config = dict(
    n_layer=12,
    d_model=128,
    n_experts=80,
    activation='clamped_swiglu',
    router_score='softmax',
    balance_loss=0.0179,
    router_z_loss=0.001,
    lr_router=0.000355,
    norm='rmsnorm',
    norm_eps=1e-06,
    tie_embeddings=False,
    lr=0.00672,
    beta1=0.9,
    grad_clip=1.0,
    seq_len=1024,
)
Below are experts of layer 4 (counted from 0) of a mixture-of-experts language model. Rows are named router (the router's row for the expert), down (a neuron's output weights, with its number) and show model dimensions 0-127. Each number is 128 + 24 x the weight over its row's rms, rounded and kept within 0 to 255. Numbers have three digits each.
Before each expert's rows: "comes before" lists some tokens at least twice as common just after its tokens as in all text. This comes from a sample of Wikipedia text that the model never trained on. Tokens count by the router's weight.

# expert 10
comes before: "| ", "(", "and ", "of ", "B", "M"
router:119123105148103144087148142142127101109126179093143141076169167142093147142079103102168138131108108097161121117105125152127137127169165118089130144173123099123149128104114108129091095162110107107146121166109134167113117111114125158123111099151136149171136091132133158135154101165147097133152115117098125124151082089134117125133140099117150095147157112109132159104099115171113117100139
down0:135120086144145134105158120112134060110130119109089105133177123153133144133111143142128172095139147153134153121121128139142102163122142135168163116136135130142113142075148147108130156121101131103124167095127118147126126126180102136148087111116137156192119103146135094136138129152151139110150123165142158118166093111136122166171138126134146094144109084120116134167112129137143137060083
down1:164131117124102139143134102101132107118132156092109092140112123123126125097136140132137144180150169107110139117134157139136160097106157111110170143131105125132136120119120155179128178169106154096109124124103170084138122108100113141146167140138105133141135137110134138119115104111160066128120124151145154149098105121098143120158109102104065141093062136109100075161133121108150135162126
down2:155118176119120130124121146152127172110125111158135117098141148146085144097079107115157106117119148171134180118149125130100052118150089132082101144158127135129107086117146118081152143130117077083127134083100089116103123122168117094143123131091159172123085132110118145128140144120145157136132124145144133112100163137137104126118154122123119155160118120110143132178105130150118110129141
down3:121130107122118148137155104122161120103139071135137166147121110085135110145144122160142091151116125120091129138146147111118090132124137119146120133107096143176125159133078080151175117101124121136154135168081121087183136118102170147096137135141152101100125158113118097109152092079144100106181105143125135147146141129170094142163129094138162132135152086136151135151125129115135103136139
down4:104109167137101118118121117110128178122098105140110148144101115102129151102165093125092131107146128145101145174096161128101113168153121124133126143121122172143102124155112080145141120128110149131110141100100159128108141123132127165096129154139141172125147156132098157098137092140171107124125152162091128144133143164127113184164085114163112116127084131097111147196101100107139127130108
down5:099122115107158128113152155151114115105159088096121115155118146092165129131131118134117113136134119112167149132120089120108141173120068096109131109112156120133182129133108120128150132181103123095153103140156178145082125112141147159139217117175102130115118089141088127131144134131144104102179114103135124141122140167156126130111147106111099142128154123160109135090139099128122127123123
down6:107094138142131108145093122138147150127078097110154148124173159159110155104127105110151123124118099137145097097108140127124111146106128097063118178166084133133140120166150124177125119116125151137118101145128170132176093146144143139132099148097095140112135151107095106138132105130149139116116149176119139103135147138142082121085109127144088118107118129111157106143088154086145153161091

# expert 50
comes before: "The ", "|", "He ", "In ", "\n\n", "It "
router:120138134136080149095123130153159117120130153127127142080141138165096127136104090148151106104119110099136154105120103116155157115128169099115133113165129113115131129102083107097114107145109078113156111184129104170086117130112103158133140115124141123155121082143117135161135111140109122131163123070118152149163071123149127114173146141089158124144129122090126178102113127149112089111111
down0:095138165112097148152119121118135160159097172093118106142100104125136158128125201130135090125135123140124126083109099150132116187129067139128134111163122100132155107139109137109189104134129142121136128107084153085150118149120093145096124127175129142098085158129110145150122151130138092156135168160144092113123116144156109126126106118160127118097126141104172119132149122151149150130115
down1:118129147119176111167106139126154119143114087167083116118098108161086112136144185119124095114091154153113127132117077128130155151134146134105116132120137177122143111123096130120161166127169146097158151085122145148159109081128148150133126081138095139112136165135140156124145159132121170108146109144136098100107125113128110139097167126150158144123115146102102159130168126166155157126164
down2:084112140139167175121124055097121111161173160101145122149132107105142154118163109124105160156135151142160174127114124147124078139122158150130128089112121114095108168142096136099131154133129157144114118147156135112127131153118115134123146130161117116095116067167136145165151124086104079139134159130109099134119164163100145125127150131112148137084120138154134099124153143118120095099138
down3:124122144100155133147067150137101158129128119123174141149118095105131123132163145199138155113140116128123113115109129161099110104149101119134134112156124181098109102127120151145147131110153148175133148102116150135152121139068125140096133134128092163096150158106171114130123192145132108134109153108140137148148121082165140130176124159144130127130093152155092159128155140116143167100116
down4:126150102133142180128148158104141103141115119150097155132093131127157150100135141148114125157105130097146112104180143104132110146072161112160138114145144095125145189125111160132111135152136113115155150167120170120098148117148150146131141122144152172119086109127100154100144097099129155130180123158117098115145101138151123161079097099154086124133154142106137161102118102107098156144117
down5:110115121084112125116152153124142114097135114149162109141145121133161078171128128124168142163169121183119116080112120122173124132115152152141118110127081148122109131123191171116124122115134115129139112121177144159165144158122153078089183103124139148131092142144107081103111178102142135113136152143162128108143103113101113151124092151105084139143113127138131135141108121130104140119116
down6:130099128126130093138132128114120101166096127143175125153103100130152100151127103103107139098142091153159143129141078151144150124141155162151157100130141152117130125112141141142170113141147106135138139123104151149139138104178131132128119166107108171100108124130096126173106157099139090165109105127105144117112116127138076066101118091166115107115151115140118104139190113116131117069163

# expert 9
comes before: "| ", "M", "B", "(", "S", "K"
router:141137115148121141103150129160136123117128169089113131094136136158087146140084079110155116104108102073132139116113099116161147093160136145083106149171118110110151142115095088130108116142101120093133098167094106149092107105130106157113136110124160105162140098136124157156153091128134100139128117098107146145130093086186127112166124119105150119147161123092139151117124102149100136097124
down0:109154126115094153134111092144104089150100134114171120125120157121150147152076108130109085118110109158110127116135154165147119129101124148141139146095103141119121147157140137132139142114091141142123150167147127109158143160117114123153114124094115131132141125116124077118161057123125149177154116109110095163122102126164066172153108119116084152184116123144148127130130112077147149127160
down1:115143120117147139109106137074137106115162108106095165133106074088142086190138122112115139107194132135113121098095151139120114129097134107124095142151103123137108063158120121166114143142133141103142122136135177129142140125119119158158143149141168172094108161119125107110112171144111142114117094142117099147131117118120140110146091139097102150112125129163165137112139101122133169089102
down2:110129085114145105122100128130155149172104131093149153121174181163149137111165164144099168129134149121149103119123094136164134113131180163131127121105101087139108098138119111121092143120159151124126148134129142123089115074131119160143181178121093124145079127086099149141131126110140102129137112139122156170142099154121159139145107131129134159133144102126105123180094122127108117160116
down3:099135148148164125082096145133111122090185168153178127110125129124113137133138132154120100100180125126166150131141137150136075142131127177147119114138120152136148123118127067149102121142149150137104155119139107139113150142106135149128135151139141136083121103152092156101091138117151122089148174091125137125169171171112111113105129138163139110145094154098151106132114147114160152137171
down4:110142144127077129120193113135131103104156123132140119136120158125090112103157136129081119118083108120107124125136084145117088108161123104147132122125094122143113152096071163140102143107111131140128100135148148145084137157114127091153163180115124146131135129120113084140144127061131075122134143117113114131086145127151112125123152100119115182133150134122175167129141156117089137163129
down5:150133117126129128129153103155125140102105160127160138106123155127099129119104102144144113128115142152112119110063119121106072118130165170123139121151176148124127108132112139105119109130140170100170150168116155105133160105140108103136109146119131142095120146080151146151086118132153093171126156147154124145109129093111121115139122104193136132149141110119077171142131117173149055132143
down6:104125159107137138102130160115121116122111098125145152137138102144169134112143104133171162185139138139138164180160137169164191129123106114101115144106094125137153139135142118158145086118121114116068122122072117139129145137123123101124137120131155108101144116143101104102129170135111101114113129087055149115126148145173139133098128104119148095100173129149129127081109125127132151099133

# expert 64
comes before: "of ", "| ", ": ", "and ", "in ", "("
router:133143135122165176109152160136122107131118170105144141116142134140122143150081097112150086130143093101143146121118123110156127093157152134100111141160130102115121140139157103113155137135116085123142087182106107150121094104121119181115129088146158106170143080124120136146149089143110100153141108092122127141150089115160113121138124107054152104152141119129111155109123120180106106094128
down0:087139126105145163132154136097128142120189121148153173146094141117116127130122153142134111136073114139107122157123113149115111137126155111100136086121132104077109163141126141163145097133153097097076099124139145141144129091124124146117155110128090093112110130113170144160079111202158138100166145139144143147105124117133126142131121084077145147124135145123146140130131124178134158120097
down1:171179148153099112116118138143122152093146159139165169084177116141216134110134140114155077126068114126148137102102116073127106144184125162153108127132152137165139137136093134143113099120123131119154139151114117102114113151120139142111154115123116125111130120155113153094128123108124135162154150126129092116086129127106125182136133140112132108165124131138155144137122110118098089134144
down2:119089098149112135124144139113121103151145131158104167124125132092128151094122145145081104145136129143078146137127147154151155142094091098147121102163139122143161149152107164121159114133092128134147113136106093106161092133090159120139148160126077121157128119116157155135131127139141099132193149144117132175132102122129164132092104104157083139164102102123149108140115133080155161091149
down3:135151118135115142151083163135126119110108105174120081127126120132133164121139145116172104113138084155132122133158119130143182150068145128139146129108118167162133125120163145117112136107167171153137114176128134124083125116135163119143087166152112177138165114103156157112111154193108113167161142144124133131154116110098109094133108118132122155126144135155169103144130149112122165138110
down4:130092107157080127129124108109093082151146138113115115118150115127181097113150094099152099130102139142124117111092057112145096092130104120139139139149143114161119177112128136129125132125113151077158125145144151111135144119145138107107107171150113111088142150097167152117114147108126104130127111099142154135109133136104131131108075122091173152109115130166157131100146090122141154185100
down5:159173137090132172129115068110144125124120115111176136124107171103110170144116156133165112062096105113161120102137132100100143127112118159110109091134169124128101096074144157136112149129145178135114102129084128113088165136112120138114129140158112119147147100133106126108098123152118148144119150125138122142152109111109151090164104102093092152102114092128108147105132120110105123116132
down6:120137133122173108079087096109137105094139141163127077099106128168139096137125144176081145115140138088117143125095126137102158141127107141153126101144107161129119135136126116147096105136174137148118175127143084115123149103108108128117145093130128153105156154131180140135114119142165138104135137115188195132132157131078163132165152155159110122146122133145118143129122118133091116115139

# expert 54
comes before: "ing ", ": ", ", ", "ed ", "e ", "le "
router:109130132132124146097168164134137096114148163105129136110158147111127115138090093144170132130140101122145173082140109108122145116145164131095113146145155086074131138127100103107129136156099073089108107175134127168108102129097121145128103113118138132135154070168129178105127120145119127095133101113112130124137089124148126106118133134107185117150169117113143168086124099148100145113129
down0:151128137154142117136101130104124112134154153154134134119144129136145109148151142135119129160162119107100114119201173132119135092106116106127111167085150193098188208136139130126137100140144105154160139137138120136115140118171109110151124152104135143124116150116150099132109134152102116090145170132126142120136129131131136083128109090132081156130114118142151146077087125159095146154154
down1:106145112135136143114123099149124159123117142129155154117108158104122137100098118146160146110093146125105158151157114166122130140158128116161108144121137114121140151204117119125124128119152129145114145167119182120151157186136141094090097125129162157107132162104128183090143084136079106117077145099104119122122142116125138110165172119115115152102152109137131114120115136140067145137085
down2:141076112109114134148106125104145135157119173112131151101120142105110138097142102094114128126140118154114114136096102133131129116114134126120131203138137138123129164136170155177070109071070160119156148151101132142131153152151152119152111120161115113093154137108138119135175151121158162079128158115134130132139131127124138170157145152198119104166115094140117127139103124106124135137137
down3:074168112184139098145127099113138125124157148152108114167121135159137129116107131119094142070131137103140158143138142124079102073138152135104112153104151169140120111130137181137122116140148103134111079163135069105130130128132167099109169109123128101119131121164121116162122112085142130135131073131089134116151115124115125128115122132167125140153132072108089129148110160139106133113136
down4:125113143084088106107140125047132157119099089093160173137088108088094096182127111092133141109171106137117180136120097139130109130148099110089101152132123161145123112105101136094158134106146136145119166164095123128096128157114116156140150112156141113138128089137107093125109097133140120134161136113097111141141137157144158116114135108170106135139101127125105132106133157144106135129107
down5:045120103104117126132127145101129141125105148084112175143122131117133131155165166147111167120114132129097131173146118174112151131135151136121119161103160102147140107113104137115123146099126142140145182137129148147129126137090153107138142144145077114130116119120144127115142131076163148113126177130082156151149067153100105155145080106145140139138117147098152147128116124164082145140126
down6:133160120110098129098136114113122144138162120111171110186094139162128108124095147111114126125137154108106135117135160135132148132162088126136117061134149159135131109124116147163131121142126156098139100150120112117107152114140188140146177179142122057145155116096143096145127100120125141150114133091129130125137118155132097165075130073132158105114136146085113134130103154104168137140126

# expert 21
comes before: "==", "The ", "- ", "| ", "===", "In "
router:116143137132119169093148135157148106126125168100151142098174145142098152152094093119141124102106104109149154100115096113146165091112159114105115140190115135111151128128102104099121134136126109094118103143110117162095101124102099171122124125152147110161159075144115172153155081182126097126128114121091117134136097089152124123154146128114158115146147132095136158096128120141115112085137
down0:158126114093122155149119152159089117134103109159128121127147142136124149156107173117138121150137126136165109111100118111105080150124109090162110164162192142091118133114133148098110130108109147113154121165157137122131110144164145143110141134114128141154125136104162103191099126132144166140102177117145131099125155088120156157154138163124135150144089051102133141139137133111171132133109
down1:100170158106117099152112124132118098134147137142119127115106150114072167149087142117138120155131190164121134124063116152114136149082140171126096149108130168171187130106124130142145106157123125111172125126090116154138107133128156140096120124108155148078158142145141125111093129133086096121121138162111123133091118139145137130066132115127130110127148105125097175130131130157133126135151
down2:095119150146134159133140103162124099138144162116127137123125132159163148129095114156101128131170097117173145106134180101166146131118111120157113131216094140128107157153106148147118103116140152084126111116109115156148113114110110136087135125121140105086157145115143142128159154152130116116122148172115151104142103120144135128117088137081114107075088136119092150103112153086115146099113
down3:159131140140110176129116133150138139112131153148137113144101164094104120101165140179135106091141122077129125110134128124075129108104129116122137121146161149124109088124114124147145098115131111132133150121083081146128130113094117076116127133132146133087134169095112134117119088158130130103126171129187154113096180111088183124146130120085105113132080104135118110154134159116142128090107
down4:170091141086090138127078131158136180172161115171156125135124124143096131124126139120142117109115159143141121138082094114138148141114115079104104133174137151148156155171103166131122124120135102137128148095129114110151121152101090160128127162126103148141109142109121123091133120126127100147089116158144121130104101144084133165163166118168115100114153092110150136159123135132154097078148
down5:137155103143136124153100153141120139132131132148160123111157182156108159132159168114168141113126106097162070119090100113161131136104127143108129120114161123150129109146105126074077158133109127076127140127115174112180118123169128138097132190082141121135126128128105110138154103114112107114118112174147159118116099123104108143158128128167126133169114115143143126096135090145093110138138
down6:106132123137133090135095097122135102118155163114092173136149092133136123128120135111127171136120152133122152120122134094135097145101154150138150105134115131125110155123088074106114167160094090102137142113145094139136122160121114119174132124125135138151084090155151125144111132158068164095147184135121101137111114127184110126068139114140062102112106097127114095134128123134113149124137

# expert 16
comes before: "| ", "of ", "ubl", "; ", "c", "an "
router:126151128141130154103155162123135123119136182080124127095112164141107158140073124112148126102144084131148128109110123123140156104143165122106104150176097132105132158136135083111105123150092100117128121150090138168101103098135113162147128101176132118169170086131105154138161101138138100138134097109099121149170087106138137099124134124118142132140123106074127141089107125155120099089122
down0:128133127135166119115148102151149124130151150099112129125119130119112116106090170129147110117102185107122117097125133100103141149130115180134123144114157108134133102188085121138121090103147154103094137130138125174139147166169129133146148093148133176142132129129172163131158149128181141106131082146152128093070105107103149118122144174144113131129146099163153173107141099138152146142134
down1:113180128152120086135189142104147091145102140139128139105088150124135138118131104148121114141125149078077128121141136115125135112147123154186171138107182138128151111094123120163132145136119125147175106131104141126125117115123109123117124128155149159147112094125119097141177085125165149109134117163182168138136096098148144122120156171157116145150172131156105151126150121111134157104093
down2:121120159132129060175137166097146105094105120153110139114086129081091149161145157173130091114135076113133137104120096116147110113145121117169132150118099144147073123136149084104119156155144109117120140104145095119076114101155101147153143161104164137122140125133127150123112129118148157129135156163157170131121085124161117132126156145121137144126151149160122164096137125105152110133107
down3:166137168072100106062112152115174146103137131162156142150112085139112150088130134151125133117133091132143127163138128152104143146160110173165122116116162162111121116142120094085095119116164147097117121160160087190143120136144133136148164093172140144112119111117121136102121130146118119136134152122130117154125185119145127130124147112131154160148118187118126106116141150132141130097139
down4:156102116162064127108107101104130161067115148128105105144122125115115172135146100146156128102133132128188145128104143170078095136122137142118089121128087116126091150170122141078120110118076124096130137153110100102118133119139147126113117094116127164117077175121140143118126143123141181121091130134100115150118144112145118156160141160158138133095116119156110114100120112154160133118122
down5:134109117161134085142143149100109127128147068197094119134088168114127110141098131144179129159127114154072101125148148136154090113144089085140119170104150117118130137123139156130189120136155091131093123164117133112105114103118095126119073111107158148095139125110130086108134139092116159121152131119098127131117096117122155113103139086148128133137116154108141116135110143144149134122093
down6:135138112102063121122142124129107115125110150093157134139117120125156115147080134160102102109145118081144145150163123122076130130136141132162135116145154099119093086103100135154161147126137121134113089152142128108106127131131142126121091178139127145154088168099188072134099122095116090102102121143126150121130165112107139098143099160132132147111171104134089135131158117131105093173123

# expert 26
comes before: "| ", "- ", "The ", "==", "===", "In "
router:121138129130154161099140140136166085134154155107157129083140159158077155115083089116156121119119107091168154090124099124140140096122132123103103134180136127107137123114100107105097108138134126084125093151100100161116122121124118169121111124169159110137129102160136161152107109155155109125151131112119128157148078089162104119166157110125158133144166120097127161107120131152113103094142
down0:148138136038163145107157151109131143088085139128138139157108104170129117083120122146134116121119161107158157146140170089128119080109136118139108152138125121164108103140150127138119121125136128160136133150105145115160125119162123081114126128158150166125077156126079155154071115110096098092113126174163136129093118106142152125112114128162147128106115140132140136152143150144156145123107
down1:112162115101107171149113138100137142129108147103121117133131090088140147147120123144118128098144139144139143104101132175133083135141175167127103144146121094102122091127146110153149104097099166111111164126148094108078116091135150138105144164090118161193116053114164166130131115120169126101094139151115122120123157106165140095120102162123144111156126121138123124131150112156134120126125
down2:136120142155157119132142111120150133155122083161142093126115161149107138169140109133155112140142134136116103122148102190117118120154126152154156171111178118119134101134106143113174144115184143134119085139129100136115113107111155118118121150130162083126173111165163141143064131132116067152117117069106145142115094121107106125090106159108153148116115103143149131145161114144150126142112
down3:181126122137150158134145094129106189121120133106147136116119109132102127085104119104159125097132131079116103138154139174107125153121118179134099138103142089091074123113099077136113111130111143160127167142156077086136110086151124119125114126120136088127076133139144133171137116125117109120089131128198139120153126155118154115127129148088116135119148136122113134147157101144142127112098
down4:132153170138127095122144118113149159071137142130075163116109151119131159150124060140129108118138153146112125153092091109104152135132101154160110103136156163120147151137116157118101099135122165128125169148126109169097172147165137093142111166127103144110102119114126098118102163122092143169178139121138122095124091116128147143119108088099148142156102138140102127140152129147152117170121
down5:127135117133135167107107087119126114153123124103139109089143123130135154111131176147131147102117121154135117130132105131144118101113092127131118153138153138221122152108117092149135154118137112133131095133133126152149142155122122126126116115134097144051120255120134139144120118149137129122141118130133132144141136107132114147123111135169128118126149113109153130143123136132167140110125
down6:123129129123119103107083126108167138111136116107121141144150119142139155143060119115122127166129117086152137127082128129104132126154112138101102111095122129116089140189143142107162110155110110156122060098129138115118116125095119097133086131135136064141131062134110138104148171110111112099104140096164140109171133099092120112127124133114161108152143102119104151094113132143092132142153

# expert 28
comes before: "the ", "a ", "his ", "he ", "M", "their "
router:129110149139113141105175126159161111128155167102136149112130148143110160132065089097173126095115086100149127108104136118156143114159155137087115140163120143117157149123121119101133130138122075114139100171119107166100094094112104152142113094161138092152152108144118163132138110178131115124150119106104115134147090094166117120149161137114154111122147105085138162096138124160112111104124
down0:124089124110169117150117118134136107086144125161125125141115151166170087142139118103116104144153100172141146139125131128118178116160137133150147169132139134134139153110116148065155109129160134158179100132115163116124115140099124159140142119114089084108154068130119138117130154136104147172123122065115146158156132114108143126128137138125107141156181128118111135131132173109133141132061
down1:116112106156157129138093117147117102140127150115106101117147151131181095103147142139139148136141113147180142153134083162128073120117179090074139126190139103112177087130111134152134143100119092107141117150144131122130175137121147180159157119105068128143137107132142180127130157108117126156094149120107142126112147117133115107155121127122158117085121154126133127103126156146122107133148
down2:103121120128110123129136151141099133135152065170140132086110122109160157126110118138145070138149127145110120126149152132153123140141104113124145072144177134148183175117092130101141140142144130134132130095135112130137202146139165165125149159114086110113141120144125147128151130156128122147071125116149083132114132091055135129149145120134131105152126163088106116148124125154109152125147
down3:083135116145107129162097062133133122218077128144125164129140106137104129106103121116191067135112119107145092136132131119105099109121092176104109111106138081166128146171135150126130134119173101159149105136143107168135145128090136140114116130135138142170139154146140125143127109102123105126097152155137126124118149135130128143135118148130137127136121079132098127092127125151108121148092
down4:136142099121104138172157099131093117209114123127142126134117138162162127112116120106133148119130148068123105125122115152151192134146090101131153128126112116203159143160129121130095131152128142121097115094165141137142135142126107131100123082110144120132156180161159123143140163111105128144116117159115113112175131090119136130135125143152135121115111117121145171160092077153101129111115
down5:117131161093118123134116153150127139124092125119097109124115130123132161130118116105099162115109164132153133092126167121133102095117125103110157176177065139072132097128135115124096126123143101156129073143085110133105133123134140101141147147124115097104147097065099160137101148090097080164131147175094119142110146126139096100110133162132105120087121152139125148138138130152108101109135
down6:143122148124123152132095075149119116128140139153117108142085138111121105166140156143155093127156105123095154139142109143145133131153100186155131084144157095105088144089176147141132094165112103154150120130150139092126138093160093120139142110111138113159106080116122154129125101127127107142132077106150138092146087113155131105162123138088114162181147091116144132148123153156130108139153

# expert 77
comes before: "y ", ", ", "al ", "y", "n ", "ies "
router:133130141133117168115166127148142101084141183096144141111149152148136126154089086118136111139118085098152125088108106127123143101126146141113099144152110129070159130139122113088104092142106079073142106157123097144107128136099106150114123111127151111157129081126099135126120125133158116146112132113117101144113075101144140096153138113106175131139155110123097164097139115155088096086144
down0:135131144128115185106123137155108177152152097113128116120144113118162097171098164142129173090118164157105138100127083136145131099104125103124126158102120135145104126125105139117163124110143135158135046127116152139104127107124149135160142092118155139122094189137130098142073123136086176150141149138110143137158140091149121127131087119121107141171124161130145153135115122133119150108147
down1:141150120121148165134120105161137148149162099119104105137133087150151122124151147167069162109177118162123156108144111128161119144068173102165124094102111134152097128135095122082178136188145155127140119113132145139140145151138128128132118134117133108148120193120122136121145099162161128140108086124126139137110114112112160145097101118118113105138129144113177169131120128103155129159156
down2:104106124143161124128131077140125107132121146140150161134112141073156152135134114106088095189124103143154135149154138121149138118099077116128110099093173151111158155079159149117116145170106106104090142116075118156135132098143119151127119120098092110126098050121128142122134100108149125109149134134124146114148138116124130085121099122107154106134147106112155145127092104130127164169128
down3:097157059138134102168152120057129158098121158126131113112158107131148165125117141106100151164105129134104126120076100105124124131126110112143120130142108135157112117123108092145054139141132159125133089115119139100142137120176132137105150135120072117100120110088121126113178082121111093128106137118108143107110107121116108139118132155114181132148153172133108138165112141109121155124143
down4:112134099123128137076069138116139146152140151115100124129131080123157125153100102168147111108159184115181147098115128121097101119114126126145101105134109112133068151109096139151126135166124149163114149159142142120126108123102141142095135153122152085149138140128125141126140094135107097195139170132157131142113162172103171111144114126094145122131146112120124151154114126128140074135092
down5:143161159126112125161112126151108095142109067144141119119124116091153146134171154112100158101133123141162120095139192120067114142138132104173086131129105148112086133146078122132141168147129123145110142094116113112121114146137139138142133147115162099087102159156147119087115117115118144116130129155138076129105140155116115105141130062172128125115138137122088092121131092138160115123141
down6:140122147114107134108176116121146144121101128140101128160144072148181102141120187169163130158139083114090162125147105114093123124117115098121137118159134126129098157102116136106151157138127124123158075118137136130141136137140165117138177102133121117101102167095154091160114102104195113086137126152136112173161126137131130128142103144129132146124121096136071111128096141147121127159141

# expert 58
comes before: "ed ", "ing ", "en ", "ile ", "oci", "ere "
router:085127137113129130107148150154144120106135173126148142120151164127122140145063078117149125124108095122162134093128082134142166124127139132114085143155141136079172154145130132098120100164108084100146111180136105163066102125127098139129124103141140128153140059141112164149136094146129130091143133094113130139158118136135141135155157121108149125131136106093097148108144101160137118115125
down0:125130142130158071073151150131102119123126103170127194092079122106121125131101147176129120151109132125124123146146138122158136063121136127139112168103103093122138159112159142138127108099128125114145087178139084125157088138119108146118126131127134130139144061120139138150104140110106151111160149163111115117100124139147133094099159136081096122101112168104153123129133112105128141141154
down1:142111121129125109140144122108087146179101120148138130133110090136130103140135133109150118121167121147087102106140126170116130140095104071119112082122114126123120109174112145136162138111095150161129175117139162148122144131197097152111070147157148104088081139134135112110114158105142124152123106092086142095137097172127155148114133121160137126150149129133155153128169115173116118116132
down2:149086119117119144123177136138164151114168129161120139130109121124104108139121088135080131120147145109157100104089146094144133140142155095133134118127136188123120119135145116138152094070130140180164092129111148089075154098100149175144103118134155149110147148153137125114156131142121133120096126101152090157089138113111138170124086138119169108132112104158152173106122141118105127112116
down3:103143172144108151154128142132127128135099136116133107167119139127127127104146160122090131085103137139116142162110169111105111121141121136122133094125115124123105149152092134138123155100142130090058142134121131131122119135133151128123089174169131066105082151134170134136107089107114063101120136118112075128131108126090103153152157133083087123102100125115123141161168140128150138150084
down4:141154120141140106149137146140113118135145129140127107100121118134108132085117133158117115084137171100184109072117104126098117128124117078123163146188137129134124140134131096150098127139152078101116155117098110067111125130178154128109077145129150146112081127124126199118105118142136149091131129124156110112134108152097138152140151146142119158136156154138171155119145144091106131105110
down5:110095128094130086129133174140103118125129118153163182152111122143132108144139118149106149110134144150147124121124130152122094136085082133173090135096132121117133108118109175131129097166142149156152129109192157147097115110129161148106157137115115136075105159134129135095100113108130164115131157109124121143116094137140143105090091124107118115115113135140177126117113160131183116159187
down6:102129103142127092148120104135092168126109143117175137099139147086108108099176096108114112166063084149096160146087142139117098152140148141115118126117109104144133077111172110114161127150153158106127122141092153093167103105147131107119161095146096116126153184141111112160156137120132098141130118125142147167118127118147149104109152118110104157117132131143138102099137103119129088102117

# expert 6
comes before: "\n\n", "\n", "0 ", "|", "0", "ond "
router:116124153144141142095149122135158100132137151131142135091160166167096138162105082107154125108120103092149139115128078116144163105132145107107110147171116129103145134134105112105112105133110104111117113177116104169089108121124100158127113118171135137159157082150118147133147110168131108123137109090096117162154096120152126143149147110092175110141173135095149148097120094164096094111139
down0:093115152121109151115140148146121167116100167121139117134145121139090116137165100139141124123130099133046113122128149146134136126132151179082138086101117114165126119117132114160130079120134156163094114114090178188074128080102160106104130143161182125127079116125131148132154122117138121114122124095129106097129148133102142107147118144130119151135108117136102122132080131118110156128151
down1:120142138112133132117134176142086080153162135080131128115168106131121176093112077107158114132143137112098148159103124087157142128146123120132133113186084138139126133134180106127123131173147084118158067130112134160145098144104126141092131127109150126105144150146134153127127114166116103109140128095101122098172139109161107133140130140107116143138090100127110188131137121123143124147093
down2:103161133125087093132160139134090105090140127148132104120165109102148109152135155129089116107165099153127125110160123146114127108140116156098132139104145100104091137085116108129128119116136168090152141151140129141144119149134109073099075101137111115140163129114097156095140122110149133127076083162122108122150094126123115156099157117160104110148117099098099108183160149116073122143130
down3:088165138132120110128153143156166129145134134111148114139117177141121178122106121150069107136121113139134110097135133126104155132147124091133157131118091169132124139122164120195119206119118119112135103132086119172139115143130117147178128119129106151101119136102155140123143136143090126127124112101133115169109105108120132113140124092107068119133081155141137134102109152066117146098150
down4:150118123137135132125124111128105132162143133140140129155141176127133147136187194128150171132121131103144105121103083161135080150116146105111123136165109094146115113123125107153091088105091114137129114194144159127109081165128162128155148117128102165104115160117145098101132144081126129162149124138106113108147104155119087125123120132131136163120100137172156102115084116096162125108125
down5:143100170085114120131118137122098126100158165093146115170126161113118090126124150148148151095142141119154161142136126130164115164095159136098121098133122144138145080141099133130138112145137108143157142129143150056117134126116149103141150103137147082144136137132070147123102135141151096103101107129129123121116124145118084091150206113110166126140167124154122111135112108161137121186129
down6:160166168126118164137134145101105114103056137116064127175129103141128121164150131149122112142135122092143097131139110122122083162138158103135142151132084159166135148135119124121119109143168122169141109128087149142150107132129122129161121120114106146115137131112103143094169120112120121098123138153109158164109130151173120127148121150124126105129160131091166128182096094103126168101170

# expert 18
comes before: ", ", "al ", ": ", ". ", "s ", "ed "
router:110145133125130128105152133126136111112141181101126147122132126182118130136109101113169121123142091124147128092138104132165136132155172120098112124173118124115134131110127096125109117141100131075118094152139096148102124097141080146139128129171141120176146057143126164139154088142094133109145102122111126123130070106147106127151139111121175113138156104121143163057104131117108104099145
down0:099113100087142136143128104132124114139101172122153133126177127149152129158135130095117116126109111161100092116140121139117134066140132179161129094138098145113128140101124116133133141081101113131131110104166145109157115143158178086152128109083127158139129109152088144085115124161163107163139168163125142125101137153151111147119080126122168185126133118140112128120106147128117152180137
down1:118150121136126119134124116214113104147120110121163082143125157084111117163119160116158118137147136133093111137120100117126094155135152131133129161124101116110133105102114112141082143117097120177127125106152106102138125158136159119093159118123157141092124122091123122136116156130077095146136132167130126070078129120128165154136129137113134134118173167146133153130148143120079115173176
down2:100119094176118136124125095179138109131114163100100107068167140141062133110134117140127134148085104116123117134093138158118107126161118136116126179196098152073168123138143140123140139112132121099135121147139106103158113131102117110151114136155144121140166099111137127144117170103141162133112131141123119191092162116116139125102140128130139122114125187122147118131130164122135141088114
down3:108128122148132120141179145096098178139112119115147142143155140123142106131114145180095104126159159139080161153107111151111119129168130157101091107151153141154120123112082107152124095117154163134151106123156152123154136112134118088141147112108145106110167170141122163171138155097179157131122102147125124136134139122104149108106176149174150163121111147142162151154137158100155107151149
down4:150089103122140120100142104140193115170142114131131127149148101115111125152099118146150120156144129101111149116129157104126134137142112120109143106139148102127122132146098165165149091118138088129121195096134115145130129128132127146129131138137123136151126124083194090130178130166157107125156132151156131122120158143151099141110145091174164133076116138108172138136169151118141133196140
down5:094111082139164129125096127130163149141113132123117103139128188091100170101102113130146119141123140139131130122149145139108111163111123094122136176140128162130170095113174162121161115089118139107120170130173136127176097162128154073110152136124148151106141177122155132108117115103130156094131129136112141159131102151119096101121157108113096084152128109162135156139120126113076155125126
down6:124148155125120142107126125171165096154146160126153118130152147133147105122105142106105142140077126129101128127150077113117131139112154141163088119113147156124130160113119078122104130108123162084125126140160120128184116149151179113130139103193149175131106140116160137149145152101150138174136145114115106116091104137161117062144124165150115130131111148124116158125127120094147166116174